Weights of a small mixture-of-experts language model, trained from scratch on English Wikipedia.
Training: a variant of SOAP for the experts, 276M tokens, 4417 steps.
Below are experts of layer 5 (counted from 0) of a mixture-of-experts language model. Rows are named router (the router's row for the expert), gate (a neuron's input weights, with its number), up (a neuron's input weights, with its number), down (a neuron's output weights, with its number) and show model dimensions 0-223. Each number is 128 + 24 x the weight over its row's rms, rounded and kept within 0 to 255.
Before each expert's rows: "comes before" lists some tokens at least twice as common just after its tokens as in all text; "mostly gets" lists some tokens that are sent to it at least half of the time. This comes from a sample of Wikipedia text that the model never trained on. Tokens count by the router's weight.

# expert 36
comes before: "==", "\n", ",", " and", " in", "."
mostly gets: " football", " music", " television", " political", " club", " footballer"
router [181 111 161 159 124 139 112 113 151 112 139 144 156 109 141 136  94 150 137 135 100 166 134 128 142 132 118 132  83 113 116 128 135 138 131 147 116 131 158 154  99 110 147 106 147 119  58 140  98 110 130  76 143 123 126 141 140 149 168 145 130 107  83 149 140 103  87 105 135  86 142 135  93 135  99 117 140 160 144 139 111 122 111 102 159 116 131 145 121 121 154 149 102 105 146 109 196 128 170 143  84 113 119 165 105 118 108 130 122  87 126 166  73 113 110 127 138 180 124 129  91 161 184  91 101 126  89  92 149 132 121 144 135 138 107 141 139 113 148 160 115 115 141 158 162 139 182 127 160 162 135  86 149 127 138 123 144 170 136  84 102 100 178 140  88 154 132 105  92 150 144 114 102 143 108 117 114 147 107 138 169 128 120 124 160 101 163 149 159 146 117 166 151 127 127 172 123 114 121 149 136 113 126 125 159 124 149 179 131 111 137 127 112 102 154 155 125 139 117 128 149 139 125 131]
gate0 [167 157 102 129 134 125 145 147 116 147 108 144 145 114 162 111 163  96 162 137 103 107 112 114 151 102 183 113 156 155 142 115 127 156 136 110 134 121 102  97 106 134 144 117 128 123 143 135 195 120 128  97  97 104 109 142 117 100  82 156 196 144 170  85 156  76 128 150 120 125 107 110 130 149 142 135 107  93 106 123 120  99 146  92 136 106  85 110 119 107 111 124 140 118 156 140 127 123 125 111 132 145 106 184 142 156 131 132  85 105 142 135 130 106 129 123 117 144 139 109 141 131  67 120 127 145 139 135 100 120 145 151 128 116 121 123 166  91 146 142 152 104 147 139 127 141 193 162 119  97 112 135 136 122  83  95 151 121 126  99 199 140 118 194 135  77 103 118 117 111 125 112  89 142 136 115 121 109 131 148 122 100  88 147 133  69 131 114 157 141  95 122 121 169 144 124 120 137 185 111 128 142 155 108 140 157 130  89 117 125 143  93  95 132 137 121 138 166 151 147 124 129 119 133]
up0 [119 137 132 131 125 114 128 158 152 107 143 120 111 148 109 124  86 136  94  76 115 106 104 156 101 102 185 125 134 118 111 115  96 160 157 143 147 127 128 184 107 143 107 127  89 111 145 149 132 112  84 106 119 126 137 165 120 117 120 147  95 116 107 121 141  48 183 126 139 125 120  99 120 103 160 101 102 155 171 118 113 124 123 132 138 129 114 151 144 164 130 132 139 132  88  94 153 108 181 134 118 130 151 167 136 141 128 148 123 149 179 149 114  88 149 134  93  98 142 142 148 128  88 157  91 132 152 136 108  85 104 122 160 135 158 113 138 120 156 130 107 124  91 167 141 152 123 150 115 153 143  72 152  90 121  87 138 129 130 105 133 153 119 171 112 121 179 132 118 167 102 139 138 135 164 160 148 163 116 100 150 127 134 134 101  83 147 124 119 125 143 115 151 125 133 104 161 158 133 125 108 114 149 159 183 142  88 131 146 109 132 120 112 150 125 107 127  83 159 129 119 154 136  90]
down0 [148 133 131 126 169 111 126 137 161 123 119 132 136 122 154 131  81 127 134 105 144 153 157 134 115 144 140 122 175 101 148 123 149 128 114 147 128 135 122 126 112  84 131 106 111 126 134 121 127  92 110  99 126  89  99 118 132 136 127 145 128 102  59  80 107  98 137  99  95  79 113 144 117  75 146 138 138 127 170  93 129 128 150 142 127 141 132 132 120 156 149 129 158 135 121 118 146 133 106 113 103 118 111 120  99 148 130 176  66 162 128 150 115  93 100 187 165 104 127 177 139 146  99 138 119 127  73 176 100 129 102 126 137 124 115 146  86 118 141 144 112  89 102 114 133 136 135 110 166 133 108 134 134  76  76 102 153 159 170 111 120 155 162 158 117 150 105 105 117 142  86 122 111 104  86 140 138 125  94 123 109 139 120 146 111 123 137 122 140  75 131 109 126 158 113 143 131 134 117  99 128 131 135 157 168 142 154 155 150 101 147 161  93  81  97 175 154 145 146 118 173 131 163 130]

# expert 37
comes before: " of", " to", " in", ".", ",", "ing"
mostly gets: " home", " role", " place", " position", " decision", " view"
router [130 116 141 129 143  98 113 142 178 152 135 143 144 114 143  90 112 126 115 105 110 120  96  81 147 125 118 121 125 136  92 147 185 118  54 138  89 114 147  89 109 122  82 119 170 136 107 151 169 103  86 118 156 122 128 139 117 161 147 126 103 127 146 130 182 125 113 130 133 106 151 160 139 121 147  86 144 139  90 135 108 131 113  83 155 109  99 140 154 168 119 152 111 151 107 149 107 110 138 144 129  99 103 116  97 124 172 165 167 149 154 170 129 161 114 127 132 112  91  89 153 116 152 115 157 111 143 141 118 163 126 152  99 110 123  95 109 188 138 139 134 168 173 107 140 130 139 131 102 112 104 131 138 175 108  99 139 160 134 123 171 106 122 117 136 131 138 115 139 106 135 123 114 108 155 151 173  96 123 137 111  94 143 122 135 148 109  94 153 144 140  96  97  94 138 137 134 157 143 119 110 101 115 125 170 110 153 108 140  97  99 162  96 161  96 121 149 149 143 131 163 110  92 142]
gate0 [136 121 144 103 131 137 104 126 112 104  95 114  99 118 141 138 141 102 161 143 137 106 112 164  95 163  93 145  99 107 139 115 148 120 121  94 183  99 140 123 119 131 165  88 158 112 165  80 160 138 125 140 128 137 130 128 148 142 158 112 131 144 139 116 165 141 146 103 107 118 154 127  93 148 134 125 190 125  89 146 166  69 117 154 149 148 139 112 145 100 116  66  77 117 126 117 117 127 138 117 122 138 148 115  99 109 168 127 120 108 103 128 131 101 124 131 174 102 103  62 137 154 142 135 143 130 104 108  69 136 138 112 135 121 118 151 118 116 114 101 137  97 120 104 108 154 166 125 171 136 105  87 123 101 158 107  99 144 105 108 135 119 134 144 155 125 136 159 130 139 129 110 159 124 129 132 154 209 139 150 101 162 142 108 129 152 120 153 165 126 112 116 119  88 107 157 123  85 111 165 161 164 161 158 145 134 169 141 144 143 140 110 153 129 133 140  94 149 138 107 164 131  96 155]
up0 [145 114 125 116 107 143 119  84 133 146 145 126 144 115 139 119  91 141 167 151 131 175 143 127 122 148 140 133 127 151 123 138 130 159 149 156  97  84 101 145 110 151 171 139  99 131 150 130 154 131 152 134 130 102 116 163  90  89 138 133 146 151 169  85 142 152 152 127 121 128  89 146 113 113 149 118 120 168  80 127 170 113 143 128 185 129 147 122  80 107 103 146 169 144 167  81  88 135  98 148 132 145 172 101 102 132 115 139  92  89 148 109 113 168  94 104 118  71 123 121 168 148 157 126 111 135 149 151 143 156 115 138 140 133 112 152 118 146 110 103 147 126 117 130 164 124 114 112 162 141 130 117 162 129 102  83 137 159 109 106 146 134 131 111 116 142 122 131  79  93 119 152  90 111 113 142 152 162 129 107 139 145 127 112 101 152 131 105 167 102 189 131 103 154 144 117 158 176 117 149 167 122 136 127 121 159 166 116 133 154  95 148 163  89 146 168 148 126 132 168 114 145 141 157]
down0 [139 132 119  99 111 110 103 125 167 144 158 149 128 116 142  92 120 162 157 125 135 138 131 106 136  95 149 106 164 142 159 136 127 167 152 100 114 144 102 101 165  76 101 136 122 134 140 126 138 142  93 120  95 101 160 115 134 128 178  81 107  95 141 137  91 144  88 139 106 106 167 126 135 113 103  89  85 134 135  95 136 115 161 105  88 143 114 128 158 128  84 207 138 137  87 124 114 120 143 141 140 161  90 155 103  97 121 132  91 134 200 141 111 155 132 140 110  99 136 108 115 132 193 137 106 127  95 148 103 137 157 157 158 148 158 124 138 146 140 123 126 124 134 119 104 143 127 153 170 125 132 126 139  88 115 159 103 143 108 146 122 120 131 125 150 137  88  94  98 123 152  79 148 136 161 145 160 154 137 111 127 116 154 105 145 144 129 127 178 142 122 134 140 131 157 155 142 100 120 131 106 157  95 153  97  96 151 103 126 166 139 172 147 109 161 119  99 109  96 134 141 144 138 130]

# expert 41
comes before: " of", " |", " was", " and", "'", " had"
mostly gets: " Minister", " Mr", " President", " wife", " Chief", " brother"
router [128 133 124 109 181 127 149 131  91 149 130 129 109 111 131 119 146 119 137 111 146 113 106  87 165 140 119 102 125 148 137 141 124 168 132 149 153 133 164 156 149 143 112 119  84 139 135 136 152 124  94 171 129 109 125  82 115 156 118 152 168 117 127 150 110 132 148 119 104 108 134 108  94 109 131 139 111 159 125 129 160 145 140 154 156 116 167 129  98  86 171 142 112 117 115 157 133 116 138  90 109  61 119 152 145 145 168 103 125 152 121 131 155 168 145 167  95 117 104 126 121 119 153 115  96  97 120 161 116  98 149 112 128  83 113 139 173 122  83 172 112 119 123 151  85 124 131 122 111  87 139 122 118 116 106  76 104 117  98 150 109 165 161 108 153 144  91 162 124 134 186 140 123 146 117 135 133 117 145 129 178 129 142  96 125 133 126 115 133 102 121 100 132 126 113 133 122  99  83 135 153 140 120 132 104 130  87  96 135 155 116 171 119 149 165  79 117  62  71 166 119 102 152 122]
gate0 [171 147 121  94 127 160 181 112 142 137 113 132  96 139 142 123 148 120 166 108 137  93 129 130 103 149 143 129 122 137 109 162  94 107 115  95 128 124 112 110 117 133 110 130 129 129 141  89 128 126 122 141 130 166 163 175 106 167  85 114 136 108 174 115 170 137 133 136 129 102  77 102  92 126 153 155 176 143 150 135 175 143  90 144  91 111  59 162  93 122 169 123 135 141 126 152 106 122 149 106 133 128 127 109 101 123 113 155 129 113 148 159 170  94 170  84 181 124 149 127 143  93 113  85 118 101 101 113 136  95 112 132 123  99  96  93 113 138 125 135 121 121 138  80 109  98 142 132 122  91 130 149 106 102 115 159 140 121 164 153 152 113 135  73  98 146 117 131 167 125 124 140  90 138  92 116  98 144 149 114  96 139 101 128 136 169 149 124 143  99 132 173 136 144 116  82 105 141 126 134  94 123 139 133 152 107 123 139 104 109 150 119 145 123 137 140 135 162 112  71 140 106 143 155]
up0 [133 131 154 141 116 173 129 142 142 147 119 114 102 102  96 106  96 120 114  77 114 108 147  94 170 160 100  78  84 170 136 133 125 146 118 124 135 122 102 116 151 159 123 121 150 127 120 143 129 152  97  91 149 135 126 141 105 201 142 112  95 154 159 199 178  95 144 113 135 160 132 146 146 165 139 105 116 123 140 138 145 120 175 125 166 114 121  71 104 157 128  95 101  92 128 132 112 132 135 129 122 135 118 156 110  98 126 178 136 127 136 104 102 102 114 109 167 124 129 131 139 137 170 141 113  78 138 115 146 116 153 177 125 142  92 119 122 123 130 143 124 133 142 158 168 116 127 106 172 117 149 141 137 120 140 124 139 129 161 113 134 110 107 124 129 147 148 126 114 133 104 108 177  96 163 131 107 139 156  99 122 102 139 146 128  86  99  93 160 149 120 187 116 128 134 144  99 124 183  85  78 120 152 118 108 108 158 116 111 143 146 100 114 104 107 112 130 140  93 156 146 113 145 116]
down0 [124 121 119 143 134  91 120 136 125 126 147 124  79 146 106 125  93 152 124 176 129 120 146 144 172 136  85 180 151 108 108 143 119 149 156 135 105 147 111 111 106 134 111 112  93 165  67 113 127 105 134  92 119 119 134 147 152 169 111 117 110 113 120 112 125 173 169 133 211 111 136 104  67 114 128 158  62 101 131 134 104 120 171 124 108 113 181 135 133 135 141 120 159 142 169 130 150 100 117 116 103 114 140 116 119 106 146 104 100 160 138 176 144 110 140 111 145 131 112 160  93 158 103 126 151 140 109 118 139  96 123 114 135 118 114 134 128 152 129 138 138 168 129 164 132 142 110 127  69 143 133 112 139 138 121 128 135 110 111 107 156 160  93 122 161  68 109 134 107 134 179 120 117 119 146 125 116 177 119 155 112 155 112  94 132 167 136 136 113 124 170 133 134 139 130  91 131  72 117 128 118 110 133 142 149 124 129 139 186 134 126 138 116 142  90  97 139 117 114 126 142 132 184 121]